config.toml
n_layer = 8
d_model = 128
n_experts = 192
experts_per_token = 8
d_expert = 32
d_shared_expert = 256
activation = "swiglu"
moe_layers = [0, 1, 2, 3, 4, 5, 6, 7]
router_score = "sigmoid"
normalize_top_k = true
routed_scale = 1.0
balance_loss = 0.00245
balance_bias = false
router_logit_norm = 1.0
shared_expert_gate = true
init_std_router = 0.0154
lr_router = 0.00266
n_head = 4
n_kv_head = 2
head_dim = 32
vocab_size = 4096
norm = "rmsnorm"
norm_place = "pre"
norm_eps = 1e-05
positions = "rope"
rope_base = 10000.0
rope_fraction = 1.0
qk_norm = true
attn_scale = 0.177
tie_embeddings = false
parallel_block = false
init = "normal"
init_std_qkv = 0.0412
init_std_o = 0.0
init_std_up = 0.0412
init_std_down = 0.0
optimizer = "adamw"
lr = 0.0057
lr_mult_o = 0.733
beta1 = 0.95
beta2 = 0.95
lr_head = 0.0139
warmup_steps = 289
schedule = "wsd"
decay_fraction = 0.843
decay_shape = "linear"
final_lr_fraction = 0.05
batch_tokens = 131072
seq_len = 1024
doc_mask = true
train_tokens = 658200000
steps = 5022
dataset = "wikipedia_en"
Below are experts of layer 5 (counted from 0) of a mixture-of-experts language model. Rows are named router (the router's row for the expert) and show model dimensions 0-127. Each number is 128 + 32 x the weight over its row's rms, rounded and kept within 0 to 255. Numbers have three digits each.
After each expert's rows: "raises" lists some tokens whose logits its average output raises strongly, later layers aside; "mostly gets" lists some tokens that are sent to it at least half of the time. This comes from a sample of Wikipedia text that the model never trained on.

# expert 67
router:109124161190142154185116161153141175071108117178191128133089140158144176132143140096155146130165083146105060135114116151102153080157163165176152118149155136191082160117117149158101147093124165163150091147127119114152110132142088159083207164112092120170161094112086128142122104125070137174173154152078090139106153077170120134168103168153087169149100109166115080082156149093084117103087
raises: "n", "or", "our", "ec"
mostly gets: "ag", " att", " Mag", " Swed", " mag", " dest"

# expert 106
router:141126133156150081114110151088089109135144179100139167162128130112112138136156189158086127138132132133113128152087113129166145099081158164128097128082181061054132121161103132137092180122117120135128141121071139127253107163127142103103161117146129136174161147100132139151087101119115111175194136073087123172158162098094110208081110096148193112127131132081129096163115071168111169104121
raises: "ack", "out", "acks", "orn"
mostly gets: " Har", " ass", " Mor", " Gl", " Sp", " Ass"

# expert 135
router:112053175103150117138105167145090127121125131076162120138087097109132083189049124149153100130135168168178187127127174171116092146118098145118132100142128169116182184153139161073140152103148101165127090143124087106049120187096134143163118100125110163141120132119102081104114136085088144109124181121098154186147158148068103114104104184120207153123122074101098097149097123131129125182089
raises: "ric", "ra", "verage"
mostly gets: " A", " | N", " N", " Sy", " acc", "- N"

# expert 18
router:123131161164155158152167133098129124099147108136130060134146163151071066142094175099174179165094168103104108135070151153141140164058136168082147139161152139144124132096122081098158131091079108143065079142088114100190041159089098176156145147071139115110137127131123133092146181103166127095120161139159155142127154112087098154128091131092171106123135075156104091084121168111066125165148
raises: " have", "day", " make", " have been"
mostly gets: " to", " he", " She", " He", ", he", " they"

# expert 107
router:108122181085131176109139109154126061115125166089062130105112101108106071094138100160171167100099161156146164193138133129126159141082087130111128086138162167129104117130143097066111160159121102154088127120071179128142128110147139162098143095105143161176161096108105099169111146122065145105122144155176179114097130051151161148078094138099093150144110114111144055072138078129126148216107
raises: "ice", "if", "ike"
mostly gets: " al", " Al", "ar", " Ar", " Har", " Car"

# expert 183
router:096138141166099175126101089140115168097174132145098117172154144077095091198152100146142154132160155147119090118128161106116128110100112142074067134158087162136139153084131115144135117126154120103070113111079077191153129172104206106124104205130079156177163218116107086147161158126130095068095136139189089134137099085105131138153107163153088103092099105121070113150123141160165114131158
raises: "ines", "as", "ades", "ab", "ast"
mostly gets: " having", "ween", "arg", " inj", " inf", " viol"

# expert 138
router:089137147131111113137147180210191119125111074179059118145150059128150131139117078111160103147061099097103151167128148109124145149143113131114155087138106115121196112084183148143162095139118115161149163105142194152112171092128155120080100127147131121130122129145084100152178164137181165199211110121102105127121136090086164053130128116134104132143181097114114099171100140062123133107103
raises: "op", "e", "ab", "ad", "am", "irc"
mostly gets: " b", " c", " g", " B", "-b", "-c"

# expert 125
router:070091151160109109109146134149169123110129085121112135119159094094174125174135136129142150136114111128099106158099135174101149142115145037155153077159113136091117071062107098157168124161181073119184126142101178120127167126062124087136106161127065074089145157146107144134126123134165127087181186143127076124152144079071136063113124152121143122187143121071075126122096199146111170105128
raises: "on", "ordin", "ace"
mostly gets: " fin", " gold", "b", "bur", "ia | ", "gl"

# expert 140
router:121111117202082150139111090161115130088126141157108099143108136103094148112090110132137078086093127104186132158129132157120073151120162145133171119119131203106095115111105158120112157104134225125135135094152117166119137114155113096135164116126086165131132143094149114160153130105095147067123102054197072111112110062151141091068100057100089108146083072114148164152159139085126156152206
raises: "e", "es", "ish", "es.", "ic", "es,"
mostly gets: " com", " organ", "ivil", " local", " Com", " serv"

# expert 92
router:125112142153143126164116117124074114098210124156127133110072117139117193188071087138096137129162105135185095108121148140079151126141102135188107042124126187131093095124153100138114155077123118164079153151072156102098163188122127108103156143132077103154173136129110096162123097167101133149099104165154158151113179078138121141182144169147166093163063118174060136125096148130157162090113
raises: "he", "ell", "ens", "am", "ol", "en"
mostly gets: " ext", " resp", " int", " opp", " Phil", " eff"

# expert 14
router:117160169166126132100210109088090136169144173131111128137156089078171127162109161115161062129102144151154080076117156058107112122177160139147110151113100117140205169117161108162129125135110069141128148068158147096191139156118056123129101119154079124079109146185114121092164083100159102141058106137129104101145131104140181144135161176071115159146092131163103121107157159135096176109149
raises: "ors", "ron", "oral", "ric", "ions", "or"
mostly gets: "lect", " elect", " could", " can", "ruct", "ct"

# expert 23
router:132086066116093150098144134061188138119143087095161171149057133148109124083157089171114107080091107161150184138118138157134110107132140096153143115074158196145142117083078157153155152110120143159080087058152137115162119164083129104094174120114097128153141129086071090108086139143088114174173118085148138152146109090090095104120088120185143107114163126192113088067149151096112139095105
raises: "ing", "-", "ed", "-b", "H", "C"
mostly gets: "″N ", " Mon", " prot", " U", " main", " Turk"

# expert 19
router:135141079112167138187124153119128159098173146154085121174085108135121126176137149127115119139155074145128149092109122142135177108133061159166146040119103121124162074100136145104189076107114152131088089071116105062125191098097161138160102096113120157156136161101107119117052115157067126115120123127167075156140104121207133119159169103145102145143135154154109141109116051179093141190116
raises: "M", "F", "A"
mostly gets: "\n\n", " After", "After", " ==", "On", " For"

# expert 155
router:118113159151135124106152122077128105112145085131121079130114173203140108135123132139161192090110180157122125076131090148090119152134142181117126176156118109147109119187101093176110108140128134099132120231075181129127084186113180143175174139210138138113159177119073179115136167077135120200137093139117095096084164151101125085177108155098167117128112105122139162118092138123153126086119
raises: "pe", "son", "age", "od"
mostly gets: "c", " ar", ", he", " he", " km", " conc"

# expert 38
router:122145147101183115112146108078135135100161157160120189146163046133130114113117119122203103121091116097156097100103152165094127165176126167076191154178124178170143086189167119108178103146091150108164136120112166138144118087121214140136122146134117169133153140179116124128095071107097126118079112097118115157130136121091122086125121120058117165185071085168151141103136132091208134113113
raises: " Count", "ies.", "ie"
mostly gets: " was", " is", " It is", " It was", " has been", " been"

# expert 148
router:129103096159138138093070129130132098088149119171162170131105079081157116089106131162140097053088096147149188139177186172085189067160139165166113166098121122135152104089126195155115133105147117102116076158087154086145115131173155126139093142138113135140098158129074131144120065231087063192109096149094119140147116168149128118124171072099148148098141117156115131151126138145138154145125
raises: "g", "a", "oc", "as"
mostly gets: " pre", " se", " pl", " Se", " te", " con"

# expert 152
router:148161072147133176113125125114141130147079094114102160181140122065128105105112133189155154091187148102086043140124069171104187121154121162174112141149147109180133117150139135129115157158075095111141108108122189113105155147148168129167144087200145153119165125148103146139129117165158167146179121181175154113132082164118104097136197125143059148115109079114135119164083139159082083126071
raises: ".", "-", "ing", "–"
mostly gets: "82", "0", "65", "72", "73", "81"

# expert 146
router:113179068166117109146114142138131147117161094168079156101061122177132115116063067076085180105121125145118075132089153066121160111188115117133163161110158162088136145164123101088175175127125158117095114093120206056158178120145101115145133137112113106104164146132102124169161114165122118124101141195115117152139166091089129125193194126113119146148122166165171112075129168160107113113168
raises: "i", "i,", "i.", "ish"
mostly gets: " surv", " Dav", "overn", " rev", " In ", " After"

# expert 80
router:123104117091125180134185141150093141145138157116162161162158153075155152079170169128184159149128094081143144164087118163109107134128082119105079149159129093118157122159099111070173126155115129113089060151187171121194149105119115090114121184146080206149090193101092159200088172086086091175116082109120176139129124138113126115155158097143102174107129125124118127090120090098129135160096
raises: "ne", "ource", "oup", "earch", "ues"
mostly gets: " s", " S", " | S", " res", "- S", ", S"

# expert 177
router:115152170122161182110127146101139082135103109147116118138139176100094133147171117207126106102114126108136183169125121125127149134161140080130169116155094095126096141056134163124109127123117134110123133096113077080139206132170119121167133151113175197085095193104092118149090176122139162157068105098082110107115130146089139090173107131140174089147183127153073129187071061110107144169195
raises: "ad", "ig", "amp", "im", "ady", "iv"
mostly gets: "r", " re", " Pr", " pro", " Br", " Tr"

# expert 108
router:067147172059164131109112119144087167137100148119099127139125150153130132170170088130153143158126130093197068077096187155086180172174137106143137111124148045170115142160122101088137109128114058145148138154129151152115139115119124109142129151172138187074133066106114116135105117124070132121108199174113143122103140127138134120166210123136163127127110082107132158017126128171152137104132
raises: "C.", "R", "B", "S.", "P"
mostly gets: "RA", "BC", "TA", "US", "SA", " CD"

# expert 72
router:107145080144108116095149137070141172131158146194159113171150058198077179128090145124088147120104120110142150114129155061082156145166140129117125117140107081165053154129142119157079111102116093083185127130199094143111146122106138075118130101191150152148163127065116111144168141071072176094106095139142112072151116131139151139093112120128095184146098093122164124131150178155114104108185
raises: "s", "s and", "s (", "s in the", "s of the", "s,"
mostly gets: " new", " William", " ship", " young", " brother", " find"

# expert 121
router:142136130148127153176176093144110157110078188063130159155115116138131106194098126137166144138113123088128105188084128034146112106177132181141155065101184133095213146103174146125151107143133139147096220156144168079071123107137126125162122113072128142121159094132117109148127115153119152151103115112173158116112062131137166130160133119078177093131159178127085115116162144100148137166171
raises: "ab", "s", "it", "er", "able", "ably"
mostly gets: " add", " develop", " use", " fun", " contin", " allow"

# expert 169
router:119042118172143122145148096092133123095148133153142138163102115128093152162089150078120061107132090114122185131122184139155125162092099105088138186150031167102081114111076201147134181115124176166161148204093107131148091090136113108116135140149086123164154093055150077111100136140090110073162117115141122148113132127118191107179112114123126095146082150156129134182166144117115115155127
raises: "ey", "im", "u"
mostly gets: " sh", " art", " music", " Ind", " mov", " Art"

# expert 137
router:142087123111150200144101094146109122144118167133180166115140110074119069157163112189129157132132085115160160174123165124178082102110126164098107096143173185065164104171163171154123168107140148125096182216170143095117132179143129114083089069092113172091137109114159099168124150159183125086057099134198115120092112138142141141150134140138149128096187152106165154156151119142134125133143
raises: "ol", "c", "up", "p"
mostly gets: " res", " cons", " Res", " led", " pres", " occ"

# expert 116
router:122176096183110110086137143135108167152142115084132130151124169114075144143153077113147100094131155102084147127130130143160096120158153123105194172171126075159164116074104115152191085186144174157056127144145097119122188118174088135185110156108096096114079159150081180172105118105132137139185155129110051160162115171138181106153128141198162104174120138111113142135157097168113086113107
raises: "ations", "ate", "ation", "ab", "at", "ates"
mostly gets: " St", " st", " oper", " inst", "St", " ch"

# expert 86
router:136042129066113117106104069131043140189105071156137088163168161121166180121124040128114113130098150096076129138162166127190060110134177159114149177118136153137129122113161154169103111181116100115046125112129129138112116090103086129111111115098121131123138093121151177150160156080143143132120090132115130141106096094162113151098192129142103091106169129124105136063136104135076089112151
raises: "ke", "gan", "ers", "c"
mostly gets: " even", " died", " wife", " reported", "| Year", " involved"

# expert 93
router:138124156109040132121149133113106102113119112129116143168138094133118158118119136158105124187121118118043144134101129101190108131141136183116085109105097094194120194149161143172093099162115170146150144164130182158110079118115100176080167138040100124153066071168133160151123124137170149140110096123067153147105131077118163113132126164101062155132115142095165146145125137174100109156215
raises: "ing", "ing the", "ing in", "ing.", "l"
mostly gets: " chang", " incre", " sett", " strong", " grow", " g"

# expert 132
router:154115125154165149143181182144149158169110136061132182128109143152130083066129148130050167168083135152094125129114151164172148086083139103137139162131154118118105112200122131124123124109173145112136091140044101110177111119137119125094160135185083085145147121099078119170094091154102116172172140152080125223109190131122125156116137085138137138096182145116131132204101101084108123157134
raises: "rit", "ut", "ild", "urd", "ired", "ist"
mostly gets: " Z", " K", " Sch", " Kh", " R", " sk"

# expert 83
router:110092111172134157128112188162193151138134091090101090167113150112122175063143137121181084151143144136139097056163107165174144132135090096141093090123147145114092108164094098071152142113072137091098107119152099157155117181219092092126167122139110133143119165145106101105126119135113128148147084184083111125141163106158155060135081189167134152144142108132148073179065146121135111180172
raises: "il", "age", "ear", "on", "end", "one"
mostly gets: "gl", " h", "hem", " Columb", "adem", " (b"

# expert 104
router:105137134158120108108085180093146095062185154100116199107169154091148150113082113156092153106131113122181144105189160160157091095072153171075069111117121114119087122103123157111122132137101100079149141118122135125144095098093150099129119127107120104108097122110167139124120120125197141110112156100088087086122110178187120099154113122115044197106104096154041177126162125118144136200163
raises: "i", "u", "ing", "ian"
mostly gets: " Je", " Lee", " Chinese", " Jean", " China", " elected"

# expert 63
router:103135179148138112117092145122105157174143136127132121130134104129139144182126205128165114162094145107137133149141117131152088110110177107087072120120087123198124133114146121161050131123117085100163121130136095153117148087105143155113176187105157130140106096152136108110104103107136159124121101099120193105077085111084039107114133129123063079172102095127088090112093067189162237081133
raises: "re", "b", "ran"
mostly gets: " if", " (E", "though", " My", "| The", " \"The"

# expert 147
router:162113155059159092126142100116139116105170124102113126128138110119187110161186122140154121080108126201143132155115119154141069138109071142111181150150120182173114098080148144111174141192223114156146145173087121157164120135130169123136121079122139115117051143159133132133131137102149214151131180097058098139168130167113171077114122145103164097145166160162090124186113124148089099126129
raises: "as", "os", "ad", "on", "a", "es"
mostly gets: " Col", " Bro", " Per", " Pre", " San", " Gre"

# expert 35
router:111134165164131161128131159180100169156121165145114119081068108136127144150135157211162091067137111161165162144101100185213142136165149154093091098143102084170142134167170151124105087073105120189147123124087144131105177101129119149158142136161147140162128136151167140134127106178116094109089119188151072148193162168176138150181106137136132157137102144116173130130076139114159181132202
raises: "\n\n", " They", " However", " The", " It was", " This"
mostly gets: "\".", "ing.", "ers.", "ation.", "es.", " However"

# expert 161
router:099098156134071111107155165049092130130112148110089179115103134113139134097108148178125081098137140159097143059154110148102092161129148119186155146117142135158156193147106085107138112148110087085120081146109136109131061072093133123110169184082130157142115092105112098132112148115171156139138120185037178128083146177056120135134108145123130116107165179101187115138107212099122128120100
raises: "se", "sy", "resent"
mostly gets: " P", " p", " | P", "- P", "p", " used"

# expert 110
router:128126126109088108149182144116167130142098155170116118122091160133135167114148165166124071122112145107130164081114056097128182134162080137150118131126159084117098086073179145170108168100163087151143167088183109094087123069148161093140082102135092173159083107105141129135114184110086127181137123120113139131112135168187109172034112106116100152170131093129189112155164165057132108088124
raises: "is", "it", "ic"
mostly gets: "un", " politician", " administ", "olit", " Democrat", " poet"

# expert 127
router:127088154015070121081161150136157106170113116098115114168133103093161159114129134186155145132075085121169146090104134133150143149098131137111104123089133145143148131078160157182214167127110079081117152133128177107178091136163137118143146122121122099122078069099115139077114096164139154101138083138107083235137144135178139154179162166124153089158123137102114087118141148150106083131123
raises: "- R", "- P", "-", "- S", "- F", "- G"
mostly gets: "\n", " th", "|---|---|---|---", "ã", " *", " non"

# expert 113
router:144128095122091175085066071152115119116167151110187106209095176110114112081127165089087115095091124126141141149136164120143180158138133123151142104110196168131131055151097214147182130078165111124130115130098089147103109108097128087066076154138122127113115118108150094141128166149161117129211144079052138125123127140096101121160089118128153160132065169136123077127099097146150140145154
raises: "r", "aced", "all"
mostly gets: " F", " f", " | F", " w", " W", " def"

# expert 66
router:118091122133092124175143176104132102128100040147105113102168096126166169102089138135049118168148103164198148116071159118140141127125136145121141184104139122108139124112123052141165132151160111127136121076097140109183102160086147116100134077120181091137156162159091140244153110131117119076111146103100083127134100151095153145161171136080168167140114091157164143136139111132133047144153
raises: "ist", "ocument", "is", "ata", "rug", "up"
mostly gets: " D", " d", "d", " | D", "- D", " ind"

# expert 115
router:145201080132107142087151128161184118110100146128125122152091136127182065153155070173143172109115110159132054160129120075104160071151106141155143154144130096112170167089101126110115139084136144134162094137143172076112106128117077167130091190146094174074133123154136129121137149159128101106202120127134079120134124082147201145095176164135065148096137143085156135125125123124099183124211
raises: "age", "ly", "o"
mostly gets: "v", "iv", "av", " conn", " conf", " Rev"

# expert 172
router:146166152070142080110164161145091149110115188159190113142115107117174107086063158111126126143113102145150143074216132084155137169142076100080139156162108151134155112147161053100090127170161141153145171092096151144138156142178089131106173117139137200135125115133119165103090151088150083115203120172143190160129182109130125039144137153107130110153175142111125125112151145125155119113125
raises: "em", "ec", "ey", "ov"
mostly gets: "ac", " an", " The", " that the", " their", " the"

# expert 60
router:130171122135061142180153191137081064136103135101074158116144119118172122131103117057070109131113140137139166167132105184076098094115129119183123123174108103172085081107131124127131116152139158095107085113183073159141147135111120143065133144162087058123103126092178118083202160155152113104176162151171092128121073127171150109133082094107129085144124187113088147125112140106151132128170
raises: "2", "American", "areer"
mostly gets: ", ", " December ", " on ", "a (", " January ", " ("

# expert 156
router:135185133106051106158097110133123190069083171181115147145129088133120077168144153146146087116116075109070124160132188066117139092095145132095171150129090109143182129092122114155065108142111127123114152117148082196120138130116163146128111109167079124183163126069096112112131100085046203079124143141147133117116131126162164076109105087123137112098082110105136109163120160114110077097126
raises: "er", "er of", "ess"
mostly gets: " com", " New York", " ent", " own", " writ", " direct"

# expert 12
router:155116155150144162136094097119098172127146149171152157098149138088144091138177075165137122115053125117139141110182108184146152142107113107108169080090097158136165092188154115093190146097140124126145126131086197147187085114117141108130105078067127124155109193148137125183218115149114175158114184087114108154148172098097175136091143176120095159117189146146097125142098097093102128124090
raises: "ern", "eat", "ronze", "ert"
mostly gets: " b", " B", " | B", " Bar", ", B", " off"

# expert 70
router:100198216127091119147171097155154080152153118141100058158130143189114181152078092169127094167129110128115151129130140101109149133146078139128118129132108074122202144080110138125079131140101167179101108107156174201150142100119156084139119155139184089116097109146120086107122138127105074129123110101157074146098131097107138099148115112136149093155110074112087120100168071086181112053116
raises: "al", "ans", "e", "an"
mostly gets: " c", "-c", " le", " |  | C", ", c", "==C"

# expert 59
router:106114101108186102108115147127144139121142133159119189118122110104165067086107150103129193152095138087118145103086131080123133145114102184147177196122164080141092115086132135114192104186092065188148160115115125095101122096104120121169096140090172103137176152121074157091158131154161125117186130153144135159089105215165120099137113074118199134152131090153169122143159164125092076117096
raises: "is", "ir", "ise", "il", "iz", "en"
mostly gets: "u", " Gu", " gu", " Bu", "au", " Lu"

# expert 111
router:148112141111094130177152158110081106084112121099113188107120137089070127113135108164092124126121158148087146146142192133116126100161124128157122170194120103058144134150095127142177193110142103125148178086108141141060162101141115180177086127144143191135116210139121107199078162111122137113169081113110180165128162166126164145121142164084138148170092146155118157148062109137142100189171
raises: "em", "un", "el"
mostly gets: " r", " acc", " won", " R", " Rep", " (R"

# expert 139
router:134137085174139126116111071106114104190123125174104143141162157077048111140131142131141120052122160119039099191143144144122162135127156128077155148122169114176090062115139108162147095171118122061081126142114146118185109126103161174120153098152186113100075094147145176107081167159140118143099175156128049121108138118147139099107126113089101111101166123142114142094184107137144171085099
raises: "ep", "ra", "rik", "ag"
mostly gets: " st", " con", " pro", " dis", " inter", " rec"

# expert 21
router:129111151102153107087156163087101098131101127114090139120088133097131081131092168158155129140135152107120169111162124193046109103137109143174169174057112101140198146162069130141166157094102148094092088147059121094161138092118138122113155129131208100142125082193133111118132168162191129096199121161090124119133137210127118111128153182157093138089117181115142130130100126148090132094104
raises: "us", "ul", "ug"
mostly gets: " P", " t", " p", " sec", " h", " Wh"